Experts of a small language model: width 192, 32 experts in each of 12 layers.
Below are experts of layer 3 (counted from 0) of a mixture-of-experts language model. Rows are named router (the router's row for the expert), gate (a neuron's input weights, with its number), up (a neuron's input weights, with its number), down (a neuron's output weights, with its number) and show model dimensions 0-191. Each number is 128 + 32 x the weight over its row's rms, rounded and kept within 0 to 255. Numbers have three digits each.
Before each expert's rows: a language model's description of what the expert responds to; "comes after" lists some tokens at least twice as common just before its tokens as in all text. This comes from a sample of Wikipedia text that the model never trained on. Tokens count by the router's weight.

# expert 11
Day and score numbers (20–28, 0) and short words like not, if, Du, mostly in tables and prose, plus odd scripts.
comes after: " ", " (", " \"", " su", " did", " his"
router:184129151098129158175201118121159134163055090151123120151147147119182144104152092182105113164098159149154061112186104170138147177099069154151077122074111139074167134122156102163121190076150162163127184158088168171157139029156128125131137118131108131096142157156137112115106178117149089135143084155144145134150171142165099121196138119112072090126120146105181134143135118065133126123119133120122133174129150168142082127107079114087077084175137138189118147137150081083124131073122139152045108164089124154143073140131146092148121117144182201157139133128096121157110144082127117125
gate0:134089086139138116103147144148129098155220090105153116118110062054120128152138090099140122108141114072118107078142188117122180116087118175118105158135129084092146151095076087124187129100093078134127170126135142130139103164163128169114141156144125155110164105118154158156141146136129155106103177205105204154087116145175130120148101113108117082169202140116182122153073210142123103107134069130177225135126088112151178112116186198146154114129101146195148128113127101077103144203174096149089120131144126162136100118126135173105139157120118130141106144151155132138075152168141143160
up0:139165072149150089131131144138142133139164091147093162103118034096090080179165150078080129124179098130156141083126150104132171138085125114177120114049135094101167203102082137125191155132131091126147179148124189175135071150120052163108166160172141121155188146127201157124133086151132194147115139149145146118090135177124124155175098149070148139114121153135124169095114128122113118096152114098102202138148062109129151121144167101165134113112134162149154162153159114133087147143137151126097051138178132097107116144145152164085122112136132169080087193140108159157158105178158151127
down0:098043166102104161014115106098150160155151027096122156146134167124123114125118167116175133077123145156150109082132143189117097173127155145125113089116084163120090107111126101173101134155154175103113088151166154122148084106151119221139120085136148132150121122079117153155129115103124136154159097121165149106088138150138159110139126092087101093123113117084069114167107114096097152137142091203169142093099100078103098158177131107174158085126129046194148099110109135164114122195160137141127108072134154126118099114114130194171131185116157171138144157160134143125146115179178134131
gate1:141155199174131087101113207095140105180127122115073145170111197121087096136094115122166107094102140147132116181159117118140098081159142108098167124120104122129106062149143205118089134133116140107172089078107144128135073192132144140143195135132122138166109142131138111107141136173066183128146105172120159120099166165121104074207129105102151130134185095106164145087115206121094158191093108154131066097141149127165127155096175096176118172113103145075149202117092152131129114137138128145157105122093159081096105102194131141088074132111129167158058127116127129099126130124099173110
up1:092143084112090117114181113142086134144102116121113199112126174161144153112110107096100146171180144141135099188136144143136173118133135108143154172092125115172151189146143143131148120117096138120155116104162076112097141121114117139148147130150148112147121078076142084071118152110129073093123164097130154155098041194140105198105178124103073157187153145155188040132122106107075095114195094140144146163132145093090115137127105114168080104076103127166174151155088175154133127165120118093124118130174160156160196125123130094205092140126129191105109119161167169172096098119048145112
down1:078131158069161142135195112130108113099131116175137159180144153146076141108116110125088151159158126146158096137107129173098136139099158111150153153156149116087138091137100082129134139133169102155150112123164084129195112126162132130129097122125071174134131096110162167208161185140063088127090136111141173099155151130107145150122104076147138057133106175142107179086171120156124117106111157121078151113094141068098091155176127157117086195157179141123174189143158124167073177171132081125157088123128114133125180051181094149113057140146119214105135111134093108164121177112092165149
gate2:075154098119154103059079124162098204095060096129145133139132047119127129100148038124144093101156125083134152144108164158124160118177090124118123150130170086137099098145062076148083147152105121157157173097081148123141175137120082143054077112074111146157138190130089099134097093132132096091124155142084091120118117134097161082133098159134137152128094142122137184109135089079126087135143172127104113140086151150141098169211182184133152132160119103144170066117179135190167122191139115095135142150114129145151175135083090138119138097129127142141121133128152114137125105154167215103
up2:108132133137152115114105143110106182083101100104132131147107055104163104076191079104098101124128149095136126111149164175127166173179115126134090136100120131113121103114123103173081151127099119099093189143082189159135163119126077149101097092077074113109186178156087067142088088098128166097132145117125067139136118184126187146125109159154106091176100119107173150074197076078139177149170170095127086210094154121160095152126160169061121191181135137143144123139130109174134110166136162086118116081136131122176165199111115144142128136157132151131169157165104104157153153117116153098
down2:107095151084108070113131123110139129070145165120098160103116180208078079154116189172149156090130120076165108171115153111137147108084095140133064176112148167104127138137140159136113160101121070111120115161131143137176148145096071164138168153137146155082149125115105084090152080164151117132125155114149121155140143172142151124173113142089129138148065090148144195124112069155071034152113116129103125118178126107099163132165139118135140081104113108111094109103150204105205157088150083126149143098140090132119131106186146077104080123125144096114131150085069047135143113147057146080
gate3:159099090131097112147159084160103193162052121117130097101136135210193131091130124176112163100172161159055171076155172118115140066152144124083129127126090130156125081131164158121132199114091156121151161112087154126143137133134119142078106155102114119091219158128159159117096161131141065127139150171139069139142190125095236080117098127149140142096113164117126159067131138159130133080104195131136121169110140125182118130135043100092166119150100150156123105142145136095154129133109173134115142084064135099079109081157150126125160119148156119166162119147122110146111151119105182134
up3:108170147160121113079101144079129061120228121164138188150120147097090137155115112095112103180130098115161116157120119159116170152109065140162098139127173132122118151184134091103134080092185149105048142092209073113132157153127159122142131109093123157155097094082089122178122087157079170094138122087118228109121122077172149210083164072117118125138133098156096130138161164100136092140158094142093115087112121122106088118083166118085112094123107136137127136089127146161094106130125097084142150145135129209172174099083103126087119123135141128099117153148132126093137086140160112062
down3:139120112122124086122144134117116150136063153114161153119118162135142102090135101173150078117114146124078087124109128108052090112097153162146137099151067074122154184179132154136104188115116173143145093092176162133184142148151160148144100126061105052123155166079161120142169108148097104152098165114104186131180091130148172137153109132082071106102162071089176179147100138126131181103135144106189095161140179153107154126121128152172088047122107081114185151159155113072162118090144212157086185144084111161062114094150153155147136128140128136133133155143138161135101130116110148187
gate4:133121211089133132087167134114117126164119103186185064123130129117171135136136089112159151125137136145171160112121134082168131082111109159109118142147125109180134142136183061136213167159118188114113159052113147096155147081145095059099116144101112080147119096039079164155120197137151089190094171112067106190154125079140126109145161109132207114128101145135166167065180175122113122144144153143158131082155122133135190077153147129117137121133131090134154145171155172137142107111111106083071087125114147104114106131091163109132137074130118172080106116109107102121148148146106157157
up4:105113181104116112114122106132112106139100079186135115120100150153148093135104131164081161124151114189139072140169100058139123102092095117081162091098086105160171179111162114137177146192111158107124138055058128108132099093161134125144099116151131063133074110089134121174105164134099136184101148138117116182141108121130137142102135110181236160130082139137136133089231230084141162118180108112168147107156135118103146079118102105147144062108155175145117146140141103092160078109126124118089109160126129101119097130157178134172141075148115192139134132120089141149116176135145144140
down4:105157206091138151081149108117104157147140114172113086151139149119057094155129162100112113115173154126125115090090095166091150138133183091105065153099085110145167149178118111121103091144101137109124189094130171146145100101095076073116040124100097111182136132091128198180111132157124146170127133123097107105158071132159138179118069148138078156132122158053098146153091115146116069104133124131077106027152163122177137134126164131136080147117152145123077179108162148129138122104135139107131086108089109108125126116125128159160153070123100090076113097125071096097198159151109079101
gate5:217144112123146154126106143140146135136141156146171133129086171129181209147206096176148080143161111139114125111156128140165111121103131131188159138132165181106138158118118117112176176138152085134182112135082122128138171113058108080068160155129120157097191174150084173154136143121106090145137101125163129159135106172161120141156180180113114155154144157171082141101089115107139129071197140163072138107090187161112138113099139164167162078088180094109113161210097107124095168132107140115159157103128142183110063111167164058148157132087101152102153100113158143147108137126113091113
up5:046101168159101095150121162142175067125146139077139214124113107171150096138091095094073113142111117105129086158126129143121134136134098139089119165212112142107090133117148149172147085152098126127133109123181086119156069042155158129179108118197121124121101120133145109124161132151129173120167203178097137152124126115143161112142160080141109139124121120109102108163092165128122118170124116091095185095098142141157108207160117107143124142113112147184078157051131138174135147150144122156151126161136080118136132084164180116109147190081179094097098156112109095136176101155143063209
down5:142101126143110153124129060182163160114119104142122084108135197126126137078157137133127147119099153149097094120123117160114169137177169099139114110152071164095047126108144115137178109099158086122122148128156191155106127148113134111182063093130130172180152153108157145105151130162133134133120139211088108086113085134127165148108133070082163122165087152174187149156122174072164100138108149138136088161117124155186151155185106112158125118102128143173109154092117187145150085179156062132182161172024103169164094132143090129102118114123124139139096121078146160180108051104097105154
gate6:116136115109127174154113085161136105086128149113155179154161149119127087142163075109128161134142101108186178161074176108184190085140097136102102134098165134134090117141137134117118142153059221078062164116107094124152173082096173115139087164148142080126170125185090097141127091105139101103157084156100142049180155115116186088137155120122114171159089135156106144135121117094165128202137126157143146108116173114178129138117112145035136102137098131135156097111138175138122141166107190108060123157059108170115097105098191080137128130132140146136151172138106115086114106166128135083
up6:119095091130109096096125112104130136139119111111109064154081090113123139089105176092146085118091188098040095120168119185162092097117132144138184142175125081146132129112123103152161096096211084188161084154164179099116081149136105130153122111116133127109074143083163178142160162201129132160106156103117146175043063102126095151130075138138131102081172132099152131138120138154136098077124107087151118127172072154103115085152147128199144124091170125091155139160157084123147122094139080135161127134196139139155159154145100179131158106097100170145106104115215108172096116115106132137
down6:089157112142072090148195090184111132135134092106100105183175059085152185112140108094051102162132150101104096172129183093137128114098118111125109156079097137145097135137150148153135111118073144174077146133098143095095180150114161147103106164129140076153116105085110091147140144144065147138159139119141164135089151115095123059090118142138093142114140146110114137085165085090112138129122127142149124105100100139094148098115094186111140111174071169141162049183108097150208111109106139100132106076077166090096152175122135097095162156118046071131113116140202113085123111117161135070

# expert 31
Inner pieces of words after an opening like P or pl (pet-ition, p-itch-ed, Pla-men-a), plus years such as 2009 and 2019.
comes after: " P", " p", "P", " pre", " ma", "ri"
router:094169146157087162120152103130178122135134092133108117112137193070080155121131113216188121135104132106170054183091095155122150089136109084129158157111182128193132138183142086159082103126112140125149111126087069078109091118129123204178147154151170146118113137141139084145147150088123172132197132187191136078095161180106125151097151088155135125157164135128147150137114082092150122096122133154117148137130141189139067137092174114130115155164122116130143161085160163123077133120142203128146087158142111067142143107188109134123138080113077172098097131140135189112162124083154139185
gate36:119091156161032141154172183144128133140140142176086094120095102127160125113159114108157120114180110129115116098121133138120119106103151088102097162128151138123167200069171155092115160119176108108165166094111052098162172090107179126128156129081170117115087123113169107125159206118058096104140128120192104100121076132139097097129108055123102146159118153160131154146161114107143146135120133080158080086149139177114140173144107130117130164126152146021120169151193088169136112092196163116114114168147086133140167192093121154148112124110113106129106130120085157077114095129051104115
up36:108101138171119066136116140136127133111080140095171140155144118149069099140086153146143124090096140097128111113130138220098097186074135147139177111135084114128205115171142053156167083108091102115185137095127120104115123142172116135119138122165138143175161084161147148117097073129115152131146138084097166175154141160107123109100096139121171154087188069146079068125122164152077123110111187135085133122130116098183156105161095154115162128057179157148178107185022146155144127181116103130119119149130129189140103093199087149096167096133145152170144157135148134127085130128144109167
down36:137105080120110075119160068083137141122094124135084128069137110090102089125160064149089122115179116161168127106152126152158123135126114094135138039090106090133148179128104133173144147109131166157162176101147170100136136109143138119088069125117116105108152139126144132151108099142144124189155168134117118193155157186130164083136101089119167132178120148102135164114177085133194081119158165125086115094198183139116092092165060139136112095098120165139139109119120104108142177175142165157076170173133124176135137198180196082153153119060124160147093117080082149157176114076160127153
gate37:131165122062123082126150126100020136159133101104121113153111114134123146183096073137133104164128119074094125146154131108127110132132117123142116080124154145164149120115143164144120186084127097116104088067136113109126122170141147119058125166068096080184108143129208170147181167128172157092137108085127138099144131096121095065090163150087151147161139082125081143055152096112131103124182078172196154093119131145102086077128067122143180072139107109199169072134134177112100171128082110107132165127142090137132118177111118124081123135144125121127139138091117104225131120147120162165
up37:116125122141180122082128156150108146076139136084101178089114180095140083091135142142119105157132112098149202103166135121135117096143111200158065132140126122179099159113117133133143206132108035091118143072139115131185167112145125148167114073091057144146212110169134093133111115146128162117131137082149140147163150138126128108098197172119127123131075111105098110071085154153145149123134105166135127141116175159087144112129145162151141147121119128215127060112113170124111144127112102106163203126112144173132084168170156103104219195143080086133157138115113077148100162142129152160
down37:104113146122155168144099106130172125130120202133114132104109175136140111133187132115120197162130117161102130074154118103136115170163082087192086073066006110138111115095110180134152128136098081117073145157147127120099134070120130077126127081136159125133052159132114159119144086112171131146055087156090121127165139087174162088113176112154097141128123136108131198192141148113122112157072146162112088128153128111155141109145105128169119108072086146109069115158184179109122094093087111159125159156092179155119173120144140168105117117140184087110145156100095104100173089100100155112
gate38:071141134099063158147107092141121062078125104073182149084187159020123148134107163137158139116122089164200125129104143088114157135075113043088123115103161151120130127208139169152135117155093165145101114147137141131117122083146113120164134097125163114099154129097137095158121064165109133094142147133113114105154182082140125147164087074069164176183074160110156084152095112112161094087136101154090121175146126145149130181149151100157119149143122093149129142147108197147120182155124140073166087102120138103112157097162080161114102125119113032100177154128120119121156106134104125115
up38:161181089152104104139139150115143158115159164161154141155090065161108169122129116122180155153131098155117122168126093125137128146101091151119117129125163113153109171129087093088151114172139058035135158173141125101162131172194111130096145137196152173119084115193131178102153154079037131117160115161133119107097146177114071119150159120126123179106116114065120100178120131118090083119111085182165070089100152083092114129160091192096101154133114103119171097172151101160081161091136089208185097125135068165126173106099119115148159126135116127159166115128177132120149121127106077136
down38:085166190127071130110158140141073098120159127106142175084163092044149092123063136184195114098121153158125097161092138104121117132089141109077118127132093102167120104141139162105063123105098107145145172143142101094099081160109109106026125097096114116180137102144149177127177128146119171136147147127183116136172089185149156117211110127182089164112160171128088136139147171112154133109118140120139087146127139107170168183127137085100149125154107174118111103128148126111123118159089174134077100157117082093075111102178117160132092130118139193135130119072045145126080167177143118132
gate39:130140179130168096104091181152113100174191117156164097145118108122132135128126108129161134086103151165135157132150167137192137145155156099122157056150133119112156167119111172156106140153181181090170126085132100103185079210094180143135155133148131121167126123113144126062127124154087146148157104113118156104100118062130145135070138114081129103198087127150142140148139127123177123139161087122132144093190108125122113108081102156065101098130148173118158108153124156096075108104161106115098101182133141190169088164098211169076104148153162113117092111025133157110057133158123130181
up39:115152154068136090125130144173074093158180087175158112132061122086111127123127071165176112083094125182165136184152162132139157108083145094120156081150140146132140174106134168155108155151137162101151093125178074144125096156105182157154174130137144117157141140157104151098100118116127176136182160114124179065126095085166121139086150114109124070182118103119177095149168105079136084058188089130169169115154151154118126071111078177147079124134170125102149111167077144087060114111148129080105140169145138190178134156101148159078121164141131153097105119122083179147116136125139118192
down39:099092121141130064122161065105083130154060078099107118110084164172127138096099162114119108097146169149128134168073095086180125119083114087120133150063154143130120170101131077172103046112157155135147104102071108078136196169153118155097194119111141147107088104166123162114104167141116122151102155119142074112159063159146119175111137157114105117135135142092104115123152150165126078135121132125143160099154110126134195068090152155122100123124150145155125116117128125136120081113059098117111133137179197116161231138124173162126152099168119133139135109175148113143065156088166132036
gate40:055097135092100099120113145113168160123173138125096125118121153074137171107103133155162090122157158121165110117137109154137147083127119168150139113150177152144161144098124145133080110195166125028177107162142105101119103135092133045136140141128164158098128178163110153152111151120135141139118130166106181110102090139052083157069064106115171132146095206143122163099194118050192125117148095131107133094167106135157136129121067113073145100141166128166131145174123167131132197091210125098102214153159133110088120177123136132118120115096111111085174153142078142141101139152147137102
up40:147158109140123090115136141151151162118107138178187100138103088153099139192158156139127158111112115073128155119079148148069092169147139119104146154098146129119109080152180196115154142109136142167140138124117131131166146142195149193119172097161138080209160082148154124067130096160117124074123178118192087154148191170133140177126171173121166172091214079082160088140139102145099124137110116169105183175144145102110078117145160105132107182071108128154089067131093122118149080129096107124116125109130089175125160148129082141116131131158141098145109145118153092038179137115189119154
down40:132093181163162167094076157130087133127114119105119100077040133145174145138115128170176165149082120118038094161200067138056135094111126091150173094163140101117177104155110142115153129107139174140151174110112110115086128075136141138129098157100150132168145161171092135094088139130149102137194123175085150128076110153153138152107096118205123132147053105129143095081137167085107145115161137181180131107183102205147145119094094077123144105113073163127109097060109108109137114090121122077153142133092112120121144127153150149154155162131121112086181135110155064164127096154125159106
gate41:138139158121157152143122142151129128142143122179130170093146119151177095136086077140180111158055112127140173055142137087174092132143099147139164122135156140103076170113098136146180141132160130114095173148128115112129105108110120104143124066136066105108183124180123099112095137158129098120128061145142113109096098094069155163111105162133092144151099166147183055114091207142086103100096128087128130105112083109165108128095110155147093143158173073152119118069124105109123139167098139092181092199166093164134112094067078133122125196177107111196133064117165156076081101177150117160
up41:136097146113135142174107125102124123106109189159087146128115119152129098101142141096158177157125108129114197126131100117165097149167147118061136073147146113150108135124146075116122177076166103155137091087176108113160158213126124117139073104162131095184137158125118182076136117120134091059169160156126182160096048062090126102134129126174207161171099107075147126119177064137086094150117126150095116130142101159123139167098175088093135137061126159118098050111154148115172141163087119096080083093093080152064128133162111145141117102156099106142107116161191108112112145146097140092
down41:102093191089088108159164164143109110084215167064090132109135127164182128148107141147173148120153131160131136186123144163125140160072133095119135180134119134144124101162133105159095145081107064171145117151076135173130147129057091118159134143088187088064223118135155163151122176101113094090151118118166126108156165062086107100173103104105118115111120146156099138159161208087088147116058121122119140184109117090172094161132099111141152110078131092113104105153153106119105095134127162150111132069172064077140141133110150074147135087138140134103112132090175121180146081115107125136
gate42:158150068135134119128077122089168117156138205143125128173146099135098210090093083152155139163125147114147104123127152198148088132141108178119090158131138133135141080205144149106138170082171083125147063135116080135163121142126078159103153142126182114052146076067174085163187131105182149095142104165134109114093203134084164105145113166073149173099144172144154119158156116161128140172084168071125116128120152103109103130164205139192143139147112163157099127087131122110084146084157139157161060138090143138172149098141138111095134099142171147146126104141134057138109125127137109131
up42:162196092135142150145068099117170092131133179191160122124145097145119144106140062144124182149116136110137083106127115145137077132151126149102130137112148168155144059204128142087118130091177073140092065175133117118109094141113086141137170144114167094061115092109179109150174094086204119105151128141095090140105197147137151092112116149096083171098158188114167143133141107174129151169037157103133102144095133120139120126152209110161093142156135125138092159072127104108080146087163134163144083148096184118158145095109150120114145151099199101136139099140118074145105175077106096134
down42:152109111126151104141075083135070143116216124159121098137120080097181119100170197112179082091117104113104219094144090128133061159110172143080134125133103120161125106121151145210109145155167074095124103177162177177116097108152146119119091110136126155160128133074133178068104120079112166203095158119139127109208103140163141111150161165174085108092152151157119089105111145172109085134128168140147139160154138123182130152103099077138066159148174149134089153137147120102193149142110133149122154145148160114153141080111174123150146164114121110157114128124109129205179094097096112110

# expert 2
Middle word pieces after a prefix or opening fragment, especially after re-, such as reun-ite, re-ca-pture, re-vol-utionary, Regg-io.
comes after: " re", " Re", "gi", "l", "p", "g"
router:138117105110161089103136169113068180125156110040092110183158156082134075146092159174105135144122169164125176059075131127133123123130102135117165153149190122148114086109122104117136134154097073189107109138135118133103098061105187088117127107094147095114138090118184115126122137109070112124176079095142127119191124142158152159148162162119120099135151181130148111078180112131146113100068151083162095152146128106073154137072097107064142130088122191117117151165136141125124093109132139118141149035127111145144093111060110124174098104152060049180160084123090104128138121137087108132
gate0:184122121106121105156093111136173115133104143111157092123115075119100184106103121162169113145102173105088105147185160118147121113165149129127140159124216104094053135122020160197144147066156124133168173101107132166133106161124074157097107101130135138130132091086138130132184149115120137097126137120127095074057135076120157103082166114167079152142147142153171111167062096123128121175111115191117111164151146125077133099124121137088149090167096142106088057146160094163133128152099165128090078181166144136158147134114107156097126164085109120139109055101200129172082111127102148095
up0:044153147139113135120125154113106140113116134212094146114120182151143067096114141058083143116103090152151170164092063142159128069128076123173105125099061133144154139150169093059135174135127139131161111110130141128143177098136197099149123177145142134128124198169099135152116123097123098153108171174124127150143135177112067179175099096088183121081123094106148158094172185131148100127166111049131120100134146153179155138140153133176123148096142132123162173083116148120152125094138125136111188108111145137094116179181145150196135092118195172110122152100070140077169110131155153113
down0:101197110136091112134136139072073124173122181120158117169108096106117105136168147121097085123169125141136142162065167144101137052134149181153145123134127178075116112140133123136145149151109103105124159109147110062151129115111139126092108122138067096110108111115152124166127089166101149072119151117147117123088188115112117075171136116115160120081095089122084138106216181147156175070113128105088091048102149121116163115175182074120208172099138142142143115101116141114127068108100139109132092083122138150159162058111105092126073075179131185127097141185064139151170104119144165164
gate1:161166118113133192139090132152099166182057169115131135211146165125133126087156089122167082089131142095065177100128121119188132162188104098099116198125186122138082081158089127169161118183118149149144120107098172113191168096086122140071134096084059156111097166113140118145112182128116089168189084169162106134093169138106139145175094112121144052107078165115109137153144122145160177151139148118136149116154112120159116145216172148139132113137073113097118110171134158134101162153184132148153160121145117155146129101117146161161160065146091120149137089113114093139124122142170176145
up1:143123152114123146149090152173181144113102088134116131185167139112110080115192113132102108156137137108132145090158168107140097170137068117141105147117114155192103094192122115136073111151103122121100032081151128102108077139097102176104108053114119155111110094106132152173107140183114082171145110166154098178120092154177075118139080138108087086148132155167165066169132140123166204124102123138133157174134112125109114163176154111055138119206091152102151060128119162075144157135156103119113094093117112123152155102099140130138127071124104107170147096121114069166206125068115159132
down1:106090085134171108098100086111097112113176081113080139174132120143172131098122116173179175108138136171160095149142134109145066096098119180115138139078147094114161122145092130137160114103147125182114172144109145125148122115174157136117126130159148164131101131151111150128129103162083118134110176072134145162176151121123159060146181149142149144160117148122108133107114082083092082125165167159113131166108108138130222192172142160180144187180099167101157178097164131151115106155090181165139093144166162046137171176079161096085121162097165087171145154091124163112084147068091090195
gate2:167116112106133130131100136182163087147152079136218126102103147155141181130095153089122064136097144131105088148150125148144097106114096172131089119085135120144098154113106170103124107125186151150115133101134112091144112099142132228091120073146135128084130128161091143138140166159125130139053118105118150146077081145071184141136114128114162124080108136164096033139135114056088154128129150119158139178204157082055105114122172143104150140117171128111141106141121106176112102112119088076158166118074219123109096109140120116100191086149141192149116118100112175122070181103138109130
up2:232171100133177081121115132147087102128159074127176128125103156128133151115140138150058096166098121149145092098160130129106107152127044167109104103129133128131156053113116164112124140129151139137101136185084097127181176081145147152083086049134122134138133122128081103100101139174092149156092111071198114197178089122121206151111162131129162105156150129183119091127174100125106175108101145100132147187176137088101106107102150112071089101108126140085131103184133127175097105125148104096163122140083171129122125109074151102124144106172122160181129105153111154148094168058163144118
down2:143099133127123144145156157115095124108136112178141160081145145177176159130110134145127130155112157162153155158137141136125120107091117095162130100065069094116131127092104120100146097155093184197134185167113137174073093127185145203150112165152136129113149085136117112188139058156160085115138147136141165141073084165125134091138162126153137085134142152041152127168146118151127098130106127116141123126193092065169234150068119112169120150119138133066149173124173077131130136141133177106147173156166115107029102100123144066155083168137103105107111136099082166119126137146161180151
gate3:110085113165065090138164133147125097131094116135173179088118163109100132142062111121150142156145106179161119150100142172092133130143156146075090139104097124149134142155157149128153172139104161123088163140096132198129140084096130106110159064093187179112148105159102143108204181147080079137129139142149164086115149160096121173154133135140164163101094099118140079158039194145145177126138078096127141120176173146108123171125081140133092068077109157136173131099111190103123091177115146107116190160086120126123083076145126131127174123091125107080156170102118137110170061158182176132
up3:076061098151141119155146169165103117169126097099105186102132167067124087115064113169127162174126092148180094143124143154101123126161175130111096157131100138121131133128141168136143181143117127138122132140103095194115127072105107088147180090098213151102094064147059099104190105136099085181158155133146175095153112199105125149123144190095138150147079090115128120166078171146166153149141111102115141132164143079147113156120062114103094057070108129118165159126120148081121074187146138132101178095112136118133125077127155088121153140102132120120138136126062115124182102191167132097
down3:131112087159166140105102115164137126130105140145166100111153150075075079110172116129078140137108090150118131141181102094105083158105175171168173100145113145118158140140080147094131106109095180150148192149096113112139146157205101117084110072122065141099092172172060120099101117095151145143141104141151104162084046113123080154178155124098168162091145092061182154106139162220089135123169135103143122136156074108140134122155122148128104192095132075095104121167135156119130171095127147109143171147186159117158193147080107078079128083110142089109119128158182135144127079099135160119
gate4:091113114127096090155063164152182128049125073105152150092083109097132046130166144063108130079086111155145140129177167158144163156115081100095183148160108115186107149139144132140219113182085115170177133159121154152112099138138104101117103126094126125065140128148187141073173073156183120144153116106112123118105137161145153191143127130154116144135162111201147136129100125135099125144085121106136140086154086091139109124150082087170098140110150139224147074135125122139091130128142174100142148092138125138086218184108119106135191115107127132100139165152105126148158103162078136135
up4:141105173125117085120097123109184124184198152103124146118125234178106082181167079113043162162125102150153145121152123077141152125124153068192076122121145104153122144116155117171093143157131112125093116128121134089120094121074120082156157127144123141151167124079141191066103120121188132143155112094151174147131162142140135166124154110155081170094168124163076125150099129170100132060162167131172144035126083156067178100131100082153088085128131087123115146092141148129087138185148156117122151123120133083125128081126197154149139121118186135146163177097138134132154119138153100153
down4:155137124083156169137139120128097148052095136153070142106124075135094113142132155168139112142128118135071169127172099119155189120160158133173163218152145151141120160127094138078121165055172133149128121163157096095143169203117117125120139117145125128139123139117104114148111102178095180155089109135115122091100134123090141135062143131198172159123155175111160168120099143104121144188175140163140178119192148113114061069079181143129138154159148127099111122127109099129084103144146087138184081197198133092145119096134113145062148162157121131058081156134170139117078133192146133099
gate5:105139138109168075138106176156144088098119141104099125163096070132174144159124147065074156142142143118118131061043106131170113158111089109157152116143110085141114163107152107143149131120112120136131119147167140114153112121177161083128172136129147111117103166120104140185070154156089163096099165151106124158102115144164081146136102133093147099130165166172124107138176083118119155099125199147224177132188127140109103076088119136057255109158151112123115132165073136158088091127138094131144151094115138160135100157097145088178148069142112123159168149063080119131119079126091159097
up5:155121086103167086116106103115147149087149124114154160101096117152109129085112127095046156142087173161163108100145093084152109160122088153117157131122145097104129196097174103161138107122081143105129137143144105068152169123149134125175170109168141163180103156145129138163140163188127134097116053124110179101126133159167064148137159155126069125098120127101050194145098118133159172140134167178199149118167132119047128119088111156124172061151100090079150155142172131163062120079194178116109169114132153111101106127147175131169150113207177112178139143131127119101128098124146126164
down5:125130134120137151142125080116089151122091107097179114082113144163084084165127117129100096161148132117081087103112110151062190089110142095106144102135123138124067175147110150112172143123058113143131114156094186142155084193151104132116127129146164104141106107190127098108128113124062168186168152139134177142126140119151109140092140125142114176126165169065182130079086120145151087158125108141165093129139116097127151129125135155090098188150085180134132177106085027140137072162164095074121133135137127152034126189124129129096056121058148149071126101138113142118137145127183194100
gate6:154143143130103151099111158112083110161102131130140069135135078139090129149183126089202103101138171125124149145137175160113139104149117135063129177143179138171114169117108125104092138147131111159137110131111107106115168176099126118124149167112096156122154120091109168160176104116125105117095076155120100122088175073125061152157108107205109134118200119052101099169068140112161076128185016193102104114105169151090085148219158160122133149085130171061141114122129157123106094142128122114092114170128116130177146148126094106107143111111090129130140188118157148126072110165177130183
up6:092136135155107091171133114131148135131161119118089211070064138150184122090061148131111172136109058146182200181098093090161119087138112097190116144113112152066129085114141150128138129195145147093115149076149108137151119129161141091135155129118172157128122140155163116125115200146166103165194191143184132072141147145107128103131148135065152130113094117135124152090154143088154124099105171083098090057143055130143141089099156135181102141110130051135129127139087127115113135081129137118127096119113145123068074129126125193159140132133162147169100100087116122106163203118106175135
down6:138094094188157133124099130147112175135109096099145150105127104222133103104175108126126138131112093047184133087124056156079081152058109165111128100169155154147108147089103077148096140088098144137085100065117089156100164145151091089137168096090171155172099162093093179189160127104133116159082083178160126102127138119171145131129156153083168104082103153108078170076163092144167133088134120136157144079152139114090131098103138095150144135191119114165127092148073035099180154170138091142136134136101140147148136134081095140096190143151126181120135093138155102118129138131123124096